Below are experts of layer 2 (counted from 0) of a mixture-of-experts language model. Rows are named router (the router's row for the expert), up (a neuron's input weights, with its number) and show model dimensions 0-159. Each number is 128 + 32 x the weight over its row's rms, rounded and kept within 0 to 255. Numbers have three digits each.
After each expert's rows: a language model's description of what the expert responds to. This comes from a sample of Wikipedia text that the model never trained on.

# expert 14
router:151152111117108127135107113096095042194109089114080162149171168170131161106129112123153174140119170148123105141085102102157092146104120143111098080143138139140100136144111095147200118094161106140110151164117140152055091142136169119089142140092120134127159132081093166158134136114178053066143130159144155077087181150135106178135137117171133140135094182122111113142074099109122119072105189115131203146140166091126100163125123133203147084072170195147104152102163128148172162144099059
up0:075148064136079130097155147100143093188058194108138164121149171135108142132073116174108126143117172150187097152130076091089093203168151063121150074194126111157132088158150133122177127091117139118096079123110101105055130112072135077139088124069097146157096123090102134123179153110156113104161103193112145105145144130083133127125106111147147145140068103098156144130146123165143078110149112158200102109121140164113101141113154125098135124138177179130156102099118153197151153122105081
up1:123167105083189188180165168157113096107095141109135123153083052133075131168056123101161075098084144131163121095179173085156146076088093095120182161151133097125113151082121079133158110166105112128114117105096156142113137124147133131201078114088144121068169135163139142134154102112144139101154130138137136153168141148095157085111116133087146134110119107143144161154153183172068160137101137077086169123150092162106193181125210160160104088123151191128148120129130098091160162119106104
up2:142131118126070154130120080123075138122172113133103095079106091164092082103100102075176106177165192146135163079179118156075136131065109119113122156113085140171093158123096189146112148132120118088145134121145144110113090134138154102173119122119136152156096145114139149140075110096107090161103122150140068069136169159161141134206148165088091101084122121178119222079151138071106180130151113082111146154141170115109102139119074167087129065091128119080101133129135174147153141207126139
up3:115135113152080149130092169126064083151105093077095141181165165091119078135148109171195191129114127136138076073135102154070123127173143124147117091105138094139088138146108142127094145064116080120186177087158096192098145121110152135112126141116143134083166151114084119137131132070171126075088143098114054129073167145088161182171158081124127111151153129145111122115125143110121084178134164127150138089146115171155073115106154151172110124106176127092094106131184111144142201130089060
Description: Prepositions and subordinating words starting phrases or sentences, such as in, to, by, After, On, during, if.

# expert 3
router:117157148159114107118137068112136167097065127150074118072076126154118071089074125145119114091099099152125096143089192087171132144147147221155123157126092104208032129130142163128097194140089166127093137101155130142164169105135143152121148122164121100128153146165146093134114169134126094064158157176098143112126133105122117117130156197147181130157191042131077153103164119147131125071122158104077085107126133124192093119107136151136091153141145103115088153124109100103109160123126112
up0:155177117071164099115130124127128201147104149129115141109101058141120116122133094116120138103142117129126137129101133127098123117104136073083193151123086075187052126134114166109118145182149153075138153116073159119158149206149145160140147166174099123091097150111075087137143126172142143123124141080128117166167072096100164118146148126047166135118142098141100153121140056142112107106080171125082104058098148172125111130145139073152183142166159191146161084120164151108133140079067186
up1:173129146122136192138132108155142164115121107108116128108143057118065177092144156112153070165165168166180148178116151186160124079159131105111153141127104161100080079110165151145056120124116116150178163157117126120071138079092102165074179152118168149091128142156110081168207118165142098115122121163131058122091160096077174123057147127104114146117142072141163098139127152122168103122123101114034172124139146144159144150131113122113168101091191129133170116184131147141101126108154155
up2:051149142096126141155113204142160132131159154132113153086105151127041119118106080112136150187094142147175111089089136140136109192147164168095135161126180139145162196122115144144109187176122171098188152098131178149164075096170109172151160130167125110174035101130136088153164109145179148160148173090130109141154109141155117084113119157138170150133152145110145151115121131074161197149107116075073128149096103160119100112101056098111128130149118149126103153126110089067085136152112142
up3:134190105093096140121138101135058161152106146147145163121124116147114114167109148113204206176166149150176075121164086181148114166111103126126148145130070111191061136120136139154157144159073141114140124195114095135154150143129174164065117165138132107119135112151195141133076132092096166043113120097075128070134115195115143119132180080178115167130111074155126145141076135131089086080100117159136070130144116177182131092133124142139126142109152118118132131152051146126139096120128104
Description: Final pieces of proper names, places and long words, such as -ion, -ville, -age, plus whole names like London, California, Award.

# expert 10
router:115133144069119094115112165099207180133123128087058139153124185174070120156079131180143089150132178104135156148117103120133125131130119083161139103165153150128115100107098093139159142109097149169113114068127147090156202077080115113155112074106100156125174106126150132145181128148190142120131159191124129148140084129112101150084123206130179126143086167107095194088147072117148086120149100115063123152109130134055132110115120064122117109138093094130145071116079149087130157183148150
up0:177165088082117109154121130133128155154095130068133146178179098178050118178134130168143152098074156094175141101120170140131128161146144097187178120115088199106092129124158158134211143081119119093166108130156107168184153117102100099135103107073151144115081156114142166126143134099162105091147211121145148097185112148140211131136122144117177100104063149101094132099150084169140137121085153151089163156117157112146097147123147051137148115097089151111146114143125100107134172077158151
up1:128181138099146114106121070127122188145204143147203151136132138160209100175101152128115097079158143081131128159155119139093094078128112212185105116135083095140118170132128133054072174136170152127155120115087189107144144145104124139163163096152127123086091163202115158114153109066135110077090075203173129146157148099148132097111115157145141101129163092105104141098089157153116141119144125068066141142170106138143107123124141155125136146137121112094134096150079109079159180168144151
up2:102135136090135156156126132099066141132110078101083111122128175168098115101106161136129043162138168109121152140089151102098173150069157174132141142166129172164159085154099149163111131130122141135108144181117155145151158040158112155129168125143107185134143088116079113105161079116123121137078126121152160090122085076123128083113098126085122119128127150152165132089095084115095095117140148144150106144199087096143163146069149122097156125038150099177140099116075128108190227107167076
up3:156124100106136100114153094188156132146138110101086138137113119156150111145081107067165143173109171113128131110106164038156122126203147066129095196153130116123161138118063133128069090090145089106148098093065127149203147114077086139147142134116124075093203117105089151141186123143156104132093101146185070067143111094162104104088105123083116078150082108135116084135105157158150142136151102056082160098161113141129114139106127105153138160105149108111155086112104146138115141203147159
Description: Final letters or syllables of personal, place and team names, often in table rows: Khavi-s, Kar-t, Blackfriar-s; also States after United.

# expert 2
router:172140124103145146130154186110135111165184132127090197132133140164163135057121148107172104131163123169131173121134115109148159145145051152067128138079143120113110151193149144147139108178116126142139181138125158181140087137121173150136170151086100088117139142106094181124102116088143056078107115099174145091104126156146166102168154136102159157139156124130127100173122097153168112133165152076159201091155178060123176165077146148111151168095138154065068137087090076130170157097126093
up0:099091128120134123133097113131175103160144140141130199047096142109104094141110061119156043101150110125084172125150171133120182142173109125108162130145141147178112147115138127138140125074062146139100147088128166193184154189154113099088141085144125096083157167117139159147132111168104165100166109162093111162146167164122150105133129074160133113150126132134111153105090111100242091128146086146161112098112130154095141100074215137113106172138156150104137093149153082142082175090099155
up1:096146152126106124081137146160124175101092143141108120126106176026181135175168105123146147135134101103120124139179165105204148137112117123088147124112096120113144152114102147075158051107118090091110141141099118139125081119165135131114112057063085112127100170156112141114113131123113107107153163143121116157151131078187181130143112127107119108152105152096155130151111134169116155093124178172137197081102162148107133151095131123110113082097159202114209160106077032097090175100112064
up2:116117065108114151134120146107157153090104167173150093102109146143154065108117142056133118115103092148197117155151193166170130140152114168110096165167090173183118192166094106119146156119153108156095161111134101179095089134164073075137138075097132116129159210148143131135131079106157075183162101176101123122146123133134098129168112142114137151136124143101085067146130155191168178159080127161159161107164137130115186187071187131083107143145125144126176154128119096146141178089113146
up3:168093130080129119150115135124183146074137083215128143100094099136076112111107128074134131172203148128123137151115132167171095103128113138083168090096157161117122151038169125146089084172114098101156150193159129214089128165127104155087148132089120119168133132107086171175131143110155121165090185123125130135094143132182136095162175122130077174093166085159154098106121141118165119132132103102078126132139141084148156190124091124085094141111181160175138133147098091147163186140136085
Description: Auxiliaries, negation and quantifiers mid-sentence, such as have after may, not, has, been, several; also the and of.

# expert 5
router:106087112138169119140155172114118127087165208171108133143110122203171160043164141127099094078097123148094135160074138207139148130095116151115118159072151070146159126191080104141164118155106096126156188168168170102152107111131100121064140127152114133116156170079146105129076105111122102097144121048134188093120104183143134137104127101131145159165127183125158112166106111146156106151109129123143111138116136092175138158152153110190161156095123130124054154126108125131202117071125090
up0:132129150154128201092178144122104171215189112165139135127116196124147120127108132172201130122125159130135103123102148130125137093150124171121176185108073091130068118133171056160107162126143120152086112148104165149218143138088163105113116139116111093097184096117111188177120118137171102126115107056198133119139104180129068176132152160152093122125124145138156084110082085113155097135094161191086120146147171146174141132097160144125149143164189107124123118101118088105164166149140129
up1:150091126118146083105143134105107101110169164166101136086056091114100108129119122116161107121073190112128065200086117117081136144177115132137148103135141068088171081161104154130168165116169130065129180046109165107136089125175156146121108070149162143141094074160107118078132091127138115182181088077135126148190110186116184108129123128086116197150129122072092097130112143137115150100145147098096180204141145132115151152124127147105139128149138165062092143145147152160111150164125140
up2:118175107159169116087094142125130120086137137141134171136112148175161117153129101078169201144075176130110082098092130134126154134193152200123150122120152089106169099103139151116169133105124087111140108162096169167093113121093127160092085099118137117130102117072097151117120115110126097132155088148117142114190183108169190150119097112108127125094140085089159137142095134129173022137119215158119166069107131133166121136098139095095164124112136080158172160162076089195103196084100127
up3:181161052193136199164157123109092134146182103158103149089072156114140128137112147106186138150102125135160112136134094134117158106202144124127173132167102153168149115128190148192101094139144075133137150115160179091098139158121139127128080117074179177156122136078126125131128124139130074109078116101107142157122126144089135119164166112112092183143134137097179192137170112121128115179135159122183130105095098112170156125115163121145094141144142127155146136083160095138140225097131019
Description: Line breaks between infobox fields, sections and table rows, table pipes, opening quotes, and sentence-initial pronouns like He, she.

# expert 4
router:087105142167163152123162109126093163151175105095175091091101134094122156143089132092149194182148082095115079089153138122146165052187157080110123127119102173140152137085188142176189113107162083081140148172090108093143097172130087130110063126120152076108122122082131120123144142153104182151105153117167118146093105138186142150159078083070141157106098183122135182128123119111111121111112108153122105112118044115135121137066121188178102099107140158097195127152118160173115087144127119
up0:102158162138131133151101114182069099110146155074144151091098133086106113177157156115174119110086111132138060173157170141163111116133151075093118131127080154142139177175123133095162164106151092192164119105119142151102156112158153128173090137087152097147107114135182071110136113123150124130096150134127125123127095166200119113128062097134148141053139120140119079134100155051097112138183181170144162146086079148102191154079136157188116073138159211145139106143084144164110166123149171
up1:054139116110149148154167130128152129111152070102081107150106149155101142141061100162116168161154122128120125122111107114218169095173126105100104141066136093117149106112151122179096094101099098093172116151169084127124159073136114121216103145098102135140049086146186175126163180156083094131121064103173165205046134126159150096144083129089137100171122123106139097140159138118101110122109080122133146125092163125066090127110142098107158093180155116107123102132095133124135126128150069
up2:099111088090177186117107126154125145140153150106091157114081118139096168140086140137133123117146144117117138130150127155119133094126124109139090116103007119131123122047179118092097190106125116120137142112125087107185114061133153173171090127125147127131125096118100076150139118142145170131100168138181121145046145133201177126190151064107151109092111129125107126156189132123139186160101128150163106147155070153090138148137152152116109145113119193105039145175109054090134179153129149
up3:147134113124155076144086099127179098092193117132123139157165139129133124110128107136187188126112133164082116133170082099137156102102098050118135153103191143077144128113168156097148113067087098175104114166105115103144139173097136147092153123080115144110127152131129136100140156131055126186132109163114109149180153084212121133112065128123231183145112076081113129127068126118141077086121077173140138087139087181143097074136150128113088085110126144146123105103090106179109153095134112
Description: Short pieces inside longer words, mostly after the first fragment, such as tri-ang-ular, th-ous-ands, Demo-g-raphic; also digits in formulas.

# expert 12
router:145153135154163117124108088164130097095128198133132125107095133110135055154121118043118129103121107217125076062182118139107106137168107195164158102132067118125180139047120147151094115180137158051136097128126139134096118142091158160139156146154145109115105131124082178120100048080171161151156147154077133165154124123099205102081118148149130100129155108109131067127164177096102097151110101176145108138134151115149133150168175135088125147132153180121144130064153088133155142102131123
up0:208147155140132207168078162130119033108170129125080089110102102107162142126171090088194104145127145080164133179159102105111114090137122119116126127115155148125170155108140145130142118142157091159127144107142081112123108134109144164121173137146123145131095117148096184084182154143099101152095152149099120119077122106148205153095087160125129106109188139140115135126126145106165126122107099208118089153155145078099120053158107096224165158120137131115151065123146207128162156106073132
up1:170126147127180139108158137100119138103106128156108173120078150102127175157117131111079127115116132146147042072118133162094116168085119129108169118107107143146182136076109127170105088149109128108149162083164130164152130146086160084155140125096127076122165137110150162163137063198064121162110135131022092106147217118153081134106124122119140089112110198069154143129149127148156129160121097140141100067119095117157110080129122062124144201066143137126084096137102073101096156111148142
up2:170088134130125172095135153158124146112174057151117139205139141085097159113144078121170123107104154208136102085146149114111135109081100151162115107131092118091105137107164107169130128105099000075146146113138161165146147138122145177134186112121128109148149163135054112100052119097115167139092113135165116166135154172139144151134117127124119093118139177098157145138128043136124099124141099173159122128184172154106170080111134127122057123088153125101139145107116097186176089085158086
up3:111110192094143165183097114166091080192129111066151112116114202109119106080123103069090118097100170135126105107093079174146083084214133103136150139098145125155141159097178167181128102130147137153134132114096120110139111111101165137126151141071164094119088142141081125111198140111159118197130103086125117111119111194136085074101148112143091082138141110172165151119190117123160124156123131132092124111134115147163157130100100100148067070105158165126164135083128123135206126052103112
Description: Nouns after determiners and word-final suffix pieces, such as film, album, second, bluepr-int, sporadi-cal-ly, alter-ed.

# expert 8
router:177109090089126120118154153137146078143143135113075177145118114182207186064143148092114096110133104146111174132092076202194146149045100166110138124103133135150130111176129095110153124165141096099143156132126169171118095154119131142126153148109068144172160169081107163081117159078146075105105091111147158110134077157152124138064106118120183141095128159120118138166117089169152114161159165082177191122138141116125166153139144092160182123110148145080062174107119120123188127090135089
up0:114090048143177156126150121143083141134126137130155163116142134107115078158167159143190171176107185082125124122088134126105137119124110152148105055134099122125181166151119131096181128086094096112094063095137099157101103113162137100133097152102109170181154103123138171081127136100145088127153131139136152152202124068146144102107134119128191166155127102056125144196127102102127130073146112202088139111160133139170088172150189132095168150147159175102115186195121072160108107170131104
up1:095134100091122105102167135132125133119081116188123127131077109133128109118112103087157118105116100158170131060170157042146149146155151085138186114136109100059122146147095137145182099148148106153155134140073104138064173126087100130110113124120110152183048121149139114069149163155076132047132096210128097153110104132130171107129123160086086133097103076131148187130137141120106120125181128145142139091116179192155111153143121062107123117144076170121151085165166102133127102110145043
up2:149126129168128176134127115174115116098084141139142109119150074146056126134116094136145056149175119133143170140096092131143135119090110139135150082163128139107154146175140106139133159157140055150127101149160153191121114155129188166111149130160138121199170150131096149116101139157140157082087116164167163114162102131129107171158050067057169137078107143153183155127149185158190146122127141117084151139137156152121173109173145126116097176109169054026153155154180132109154151121087094
up3:109115140219172138147136137153108095132137126150208127136138098162158114135129095124107108171147170098111121088183077103077139123124125172117175110151143135135165137165146154120126051133182105120150166135119144161078116148161140144125103024142081048161049161138142137099130118125099120121175120116155088085154095135110089094194146106137140167181155114163136157114127096171086083124122068143094096072168112140135110112172101119139150101125158134140206081175168102170150139158111126
Description: Word-initial capitals and name starts after table bars or commas, such as New, T, F, $, Ni; also spaces in CJK text.

# expert 11
router:082177102142096180186108147162117090103051141194144116116127087094137177148161073181131124178171122158089120087130128110097147142161158114133131120140130174105173168182097168115091102160147114103121131112115148121123059160120183149163114119127083118158152095107092151084132133130042097138136160087116143156088161127139142097136120107159099092103225156133166093175119192119150101151095108106153110147128169170115187078113154152074118142104162158162128085158119142154074131106066135
up0:157080054075179110134166090130136125105161096145102124176154109084122123161113159113175138109162127133160145107119136123072158160161144176122108121087165103163107091193138124105102107145140162093114157102107166103166108105152100124156180129152099175162134163136113081142196151139082083133092090125095171136168177205087149109165131087140149061104163155075109158142093128140183098121164120131176093130120122125174117067122163078117090179176123125129156075165062162108097116164131082
up1:094150165176109157139146075151152158099129152159156176118075137148118034112144114155109124161147114147112126152088162128158112139188134144130123104141142108134164164174120099144148126197132135140125145067148099127034107171126158178120107116110062135134147046080129112083183143163118177123160118099173166092108119155143137137177143151115169090190164166152109116123158100053120123127114136211148155118131125128140183125104140126115150127104183106075152073165183136104142159098059122
up2:143102107127188202132133106165088173103108118126172101099130137136112164093079100128122130140063126171135071134077078147099139165167134122125164193105123118115123113126168091155103176163090133147127126100068099130120136144136122156112127093112113137138123121149097144102104151149100129124167137114195137111095156151199072099062147097119119070168111096146144108115091185109135135155099148099179167063158153152160146111151184157128162148171130157120217090127195150122174118105059207
up3:099170095126102181138122175100153099165062123118094068136196113068133086123129152166118091147099177144081102120114133111126157166090117116145135107140163135142092125120188122171134094128161078162095144083160169170164179103108108118130209085169156119138103109163065128143181114152141115170154136071109112148191119126144147139114094073123108114105155107116145160131146100126139123171151080127109100169140148183086142085143192168076167220147157132117126145146123118165066095120173090
Description: Short consonant-vowel syllables inside words and foreign names, such as do-pa-mine, -ha, -mi, and the slash between coordinate pairs.

# expert 0
router:194120126060104106137139127103145090133136116121078175151132119137203160096133170083091090127123108144085142133106101250213108143038112146123139105136131145103158126159116098105150113146169132086112128125121157127105085152120116125169192155145103170129173140106118154101104161031167087116127079115142141100129078148128110117078121081101189141115139166116127102145172113179141097142136182106191202126115124131107151109139098117129183122141126151112084164120169144117167100123164110
up0:157187091196131110095165131160094111135139188131150151112082155069117121078068099136100164133113138118201125108124145094134091107176164155135110148206157105171134076099146147080129133181112148095171140140075143177098122119124109139213152114147112063154121079118131148132172167152098096087119117150121081114091072111086119079108137126120134090153051118098135111131113122153122097086146067155090104144143120169189145130084166114213138106130123136094176131099148140148119138107171162
up1:134132149128165157129195097099184079115134134142118126139088189111142116158106160134127138141112160120154132108150130129119134109037105142118188200137115142114132088135160127126134124144147147113161101108113165097115137148119119154143072090124157143199138150160228189111104154151152139158112107147176136139085126149141153137213125194091129106114090140116104103135142128111121104163158096093070202115084139068164093065155154156151138146115168120152101082102193192161170206089113124
up2:138136094139074158131167196164149128140101158085148084133109135136083121073112143116172070106145101079136132092097120121142162119113130125156146145111117091137108113090183132157202197109090138140111131119080161178124079096177090176146123040137176131215157150167174161102139180100062168148119124117137158077201134184150131127100154126101133091181139156061090053117107114169074101134114106117118168105131133133116120133167103130172127167112122131100156100141144121095129159123157115
up3:130157133121064108167094113127082116129149071185148115106086130162065139088179140122065101156087134167121115154128086108160177095118098135150176133127123131175109191132146105097090130127102132103142163139106088150092124099118141113132119130126196157056150131117117083094135128161123142131095167115129043123111117095128145105130084140064123144052140163148119209119143141113194159194024075132111129099134128148161119174079131118126099113115118126161142095066123093129141191158123088
Description: Commas and periods closing clauses in running prose, e.g. after "friends," or "tactics."; also capitalized name-start pieces like K, J, Je.

# expert 15
router:155153098107099160154140144124152106129197140156132130153120103226178162064088113082109137081099110143133118127105094154185125148060119163111130147111113174116122127196139152150134109174090105129158132108123181134116095152106144117140148118051082129208136156107070093101152109110147053118134078122131127099125081143188100101090104144079180115084159094147101150145144073182171085157126164126164197097139150140157120176119130122127151126076173137146100136067094100112163118110159106
up0:156192159134120147130130192127141154096118145107116101144092128099151099123155114139209158161116116165140082126159146151089143092157136107085172174129113111094126110119126156124134152167128075210146092114091079157130111073135097159127126149109101139164164072118154080154077103162179079136079180139125099131087112115087161128103119100126200145159130123065162157150129082091143192147130105150099140097134129117229202172090115186123128160144139065149154122115141150098087101127072144
up1:166159107078145148113139116081134132163103124061114133107123163117105107145116100088105143103091165183133108197123072156085053207071160114157169172113131172088086155171101133197199113145126128151158100091139174130135151145127159119113167097150158136151113141190146153115206107133083160157163137101145114135098086098117139072131120108113087094147109111153126096101145074135144132153147112143163182116114157142138088104165160179147163166074110154197125109177095079082103109132114100
up2:170124104095107169133175043161140074161161132107151082064083161157109068130142141118134155145140128087141139104105149128102134097098122177109186104115142172089178150101129151067136081180087079137105147100173120173149175116059110166109154102125100176130173147061148077131107126151139126124114141212143106111129116149173113130188122096177126118144166135154167155146151116147168108129143111163137090120101104084172115111151188193097170136157068102184103144159153112112106083124111110
up3:107140093175095139159122094138178113115163155149082125146038120125182110131112140127127154116099105125118063126184120128153153072165125124162138134091143157163143130130079111135109159151129178150145132134117081084088152106121131102126166109132109151166153124111165072175131124137134031133098115138112158130124159113090114066095087134073114157130084066151139106109153054128148163143104140167121151172141138182110134196213132088191057074107154070124112043148145119132103122101145131
Description: Numerals in dates, years, coordinates and table statistics, such as 21, 30, 40, and decimal points between digits.

# expert 1
router:184113116080112109124131157142146079147149129118078176142117133174194179070132158091109083116130105156105171141094066194178147151043097175094122117097141126134124115171137089108155117143128109099139166105137165161117086165117138125141139140112053169156163169075111136101098164085158059119111103110159169101131077155157121146066110116129188129104134140129105140171135091169136114150158170085175203122141132109119150161141142086161189117118152168085088173105121115137191129095139089
up0:127125130080177125153141116154170108183140164156187125099108095089117109141085099174136075098105215139119162134129124164115134127123166120109116119082096165100100124127132157120134131210101144112104158105168112150112154080130126170068147079123173121176146115145194099128211033167161093138179161090140138153146092152143108091103135082171131155100145119154116159062114159086154117120171107115184119132122100142107171073146135179074075132128129166074139074099139156150117137127159162
up1:131123119035177124124189198116161161134161153174083117107110188131144101089138131040152134088125125071063130096145142118114129161110086089149092134140096078160132126098109153150165107174137110123137136067097186081125100074112130092118133123148117089147132141107139105107175142110116121142097141067161121164094121168092160136082140149102102157156164165188123162142139132043139112140118096134153089134134147145135141148157119126103144104106182184186155139119101062113081221126133103
up2:125119095091103174160132169098093098133179094165156107121135103157075093110124159118134115115149115194119071137131144122117171116079135126116157165134157121145106130090147052108126167137097058184157156102133121120146162087050129142110094109100117104125138151164173158144161126093170128075162121153120214127051094146205096167156128150120166073169129104090099128159123150168133110086125169124103119076093121082114166087154151127177111071067080097179083131117088123122170125143124158
up3:065106124179101108111144139097145176138113135170156097102099126140071143100150137103168112147130052134165114129124148118164180124115122169140095080116136163115132163136168097126128174187139102196118123046083166131105102131150120183102143081186161152065081098163132119133124129136119148117109107131109111051217186108150130105131178104085187112140153073116128145183152109108145159069106113125130078124113122157123130136127050183124166094149154101108114094062121163104146170154104143
Description: Conjunctions, articles, relative pronouns and possessives mid-sentence, such as and, which, its; also first pieces of personal names and CJK characters.

# expert 7
router:155066130165133149103097180148137143147115139074114094126159094165169173157156122089093103104133120136123134182122117117121122133049112092183144195116170118151139131183166114108180125163188154189176098139155130088153175177113168103110176152138221160124119110123141123104139168105162151161149094079100111170131097190118147162134106133133121129129149157185092117113140137140104130114167061141162148170138116060114104144103105186169135096134179177122091118127083169163195101095092117
up0:163109070078139221160128073151093087063164188109147152108110088176110103164186102112090100100137111145110154156165192144115119119089098121185149129104118159161164174084151156125109116133115074143131143130160166088150148171129152114145128104106135166166117149150120106161164146054072139129126089116113114080132159125126121099160104134099114123128131101113086103122117173079118174162127067085160106122152081165095104157127036074157152153160150134098172108141116214155152099127118149
up1:148120082105125109187139069146072104097147136119147147140151039073184122094064177154145118181097164137125157092129160142150129101107153105127148115118113142101108146080114078105148173150147121109136067155144089153125167076229155106076139150117152097122078134103127107181165153139094094114140075112178048158148130109124094124108159183130128198091119178105086119122170131131153135206123161078145165097151136135143086107142146119109087109131186100123134148143171095128154116136167135
up2:121090087118110144175174181125154095110087110110082107127101088150158194093087172167095111075136142120136099108128145077109196076151114087152108153120103149184146158141128157115138178151139155070134135109147139133105117150113103125099189169154135144173102153121093133119211163105125187115142086116192143126085086122097156177159133138182148071134114124133131093111092116225134146079121138124172131105079112118125117142180123153192140109084190163156101117142108098147169145143049114
up3:138125136088134160038141192165207095143168122112160101124121076121143127140119117160113120102049108123119095099191170063145112187101109099076137168140140098169134137110182183099123115144154111196080135068162171131162138159148116145093092142116098123118095127169084130115129132124118108143191139105123070125108168177160134123106161092135139100167163122146144163174110160172141077107149132130156097123194110138137145107158114178172096131127165199134124124116127170135092212106107090
Description: Opening pieces of words split into subwords after the, a or =, such as ass(ume), p, Aut(erive), j(azz), Fl(ag).

# expert 13
router:089140153094094105110143147076114130139134145073145173123162165092149112148114167138163153130176077133152131100126088125069157109161137118149138111121090158113207125057185181112159146092127148159083132165109099113115129092176124129162152124077094121103113063114178074149119121089153155157079127126105126061223191101121079106118094032157147131127160125122122098127073145124132137093135153097107113139123152121183062091153107160141101163128071109144152097093113092172111097150167150
up0:090068147133091129115119089134127134115126137126137205078129143092214062116061122161184127114103113133067070139132191186117146104166062087139151121097116069159133098124129186130119136108142140104140143091128132099132114142117151132154146134111115107129102091147135100135173114157101134109130128137144154114120079114154142132087057147173154120174144087162172187124078116137130101063129131175129086089122158060146177043090147092135182140129137166115183091128067120138127128084136188
up1:054102110145116105084171119190126125123147131048152145146115154105146150117155175109086180098154169121128137137137166159116141061135189079130172114077081181103138083147088118106140152153168149091149136142127160152163139103183161141087109082110097083114131151133160086169071102059101134162141114159092131111153146147141091113135124101074135196125179140121114114090141095168160142105115075119145158126146130148188158113134162093116171145113157179148095086188132082129189211138133094
up2:139151151138096190165135156089178133167082138075112146094069104129186190138159110175138165154130122098136084119104160126077120147161138156159146055101140113137175130071124135107179189158173102108128148077093133153117171103154120077062112143099120140151124124199139071140099093113100150157140142120147125082159095117111117073145117047160159166071128179123104098157122091172158130132126110131157155095103114074114148109147135150112066140114169128169193091080080132135111112097178100
up3:117174162123129111115110099069102144085138071185147114108121132147110107130158111162140129128155108182155172163070153109156139101154148148111071073102111149069140091105145140100176157044079108131116183133126175109107085137085090130127121097129137084182129166115168130114146113171127154149043084134142176098174087143070119127193192080105138118114094116097126094168108140141099109141203156138087148126191144107140109128120113095158085095068111130134158049121099117147092160162147141
Description: Middle pieces of words like pres-ide-ncy and Op-ti-ma, plus common nouns such as family, life, age, member, service.

# expert 6
router:122131110105157135173119063109116120112173181167132110081161065078166121159098104103108137122114151140082183129196152114129133132166116146077116115108135097094087151124069149104111176149153122114117114145195127083129182135158120111071171150141126095114153147099128187232114098147100114164131130088165131160116178084107122064155128164153122131178132076175104098146172152149125131155188066173081100100130134111175157151160111118122118114147089102173111135096161112036096127099129142
up0:143142113030114161180163150088122103116131124134063111127132096112096143165123148195129149164140099084159160119148091082161152100157121112156093096173129126137152131152140154172149114176198123118109092124153069115119096165084076125114159122123137167159097145095083069146158158079152159147071109150172135085111123112128098122197120109071105132166119129157043075143123123122072161109136110121137131091136105159113145171101147157148199128158079147182194105082122116132106128110162196
up1:157152107084107200148135084091091157151178177144138131098069070094143090127138083119158099130069129147123141156143175145133115070102119126136145132152142140106149118150133179144105156109124072100150138120184160130106068137165136100113105123178139061101137129135168217163103168127118183125089145182146152129124121108199089122112140066148134120154081190131118139159115151122185154113105107119132156056094100104181119128154161122056060110081097207126127129123130131103130120115063142
up2:116135106150140113158113179086149155074169106113173123072143081106139126146171135147113157140156123192106136104100124085125161076134117140117184141151180119115159081049147103088130126187138151124156130155125127096093206119137099158155153076117107091151169121157109115170095125153184143133106128079127116189127129145098082154068101149081142123139103065116099110144118088156075108120136134141115127036197095138071153137101174098181157135205089134121136172142141084133072147106083143
up3:100131127136168104164153078171150132146120136093091128100080123125158158147114164131174176069140099119144146119151104114132126100161137217134133131094147121195106133083102097163138149162138092172141124135176117134128068176111107168130216134115148083153157032186119175138160090105128107144115132144152106137122146187165171110053120077139077088155151152164129170145117169174132162090137128149153126090108135104148106155209090128138154141145150150065114143152127114078093097087062100
Description: Single letters or short pieces inside uncommon or foreign words and names, such as puz-z-le, Helsi-n-ki, Mal-m-ö, polari-met-er.

# expert 9
router:149147152116137148129083075099097131144096132090104104154108098136122180097174145091157066163161139083145141094123113190170126110050130116107133091150169087108161113164141130143132126096076093165145114132121152220121087153139130165184089135119116156131135113098146129134102072060173144124128101178083164106141134175153119098150131145105148119172097054085136118137156070128128162074154179080072143140110087163066153148195147088179101144107091104135142133120154166103197165122147098
up0:145146125195080183081087116108094141150123115159145113082115144171143098141148124097132114121137154126106150089198098118154151136149116120142105147087173113110145140171125144079114120169114135154093098158107149192090103139167148084154070095105179159150099104100142153148133137126110106159149078070155116078152129167163103129099081077050146131143176129141123145238123113192064155151136176130143094175139102116189126156159092092164127080160118211095133131129098113126136155163071153
up1:136123156091111134152100144121105118121171111112177131111048126096106086132116148119075142165090195155134115115103138088141185143165090077141141110168151152119131128148205112162101091143150161161108125099139147208118161171081144202146150131098206154125091088140125122175113070156105088093082120118128139108087192128091091124125109072096138083118074094129134170184133133181117176107133186090153200139150146078146137112103091182163136131128091074085154156130140100160151115119112121
up2:140187111107130135115137113171156086112137104100206088110142175164090082100096121065120075090154159137161174131140156096083172104117135065092186173081187115111092133129091154173155114113129086081108124134160140085137175082134131131125081145157172166098139231136114196180146097141051162169154147198149143140125113128167133105143105126100152116129123105102159116160149199112082109131101149174115111106107149120203104105110151156150122162116140133153148131165099130164109126111130105
up3:169161119115162118096146111104151116113158139168130105164056138052173136125102103116117050113123183130175168149121052175101097140152090056179155180117154126080115072165107095146135095091112130130149122076142156134081150171170172128134100131142168094091130173160149092053149150107182178146097116124164142097151154084165129082173152125128149138152142139149147069122118132165097062151153143096163110155111134149141114151101127146106174180101170154134105105098109127082142202131168142
Description: Colons after infobox labels like Born:, Family:, leading dashes and pipes starting list items or table rows, and heading equals signs.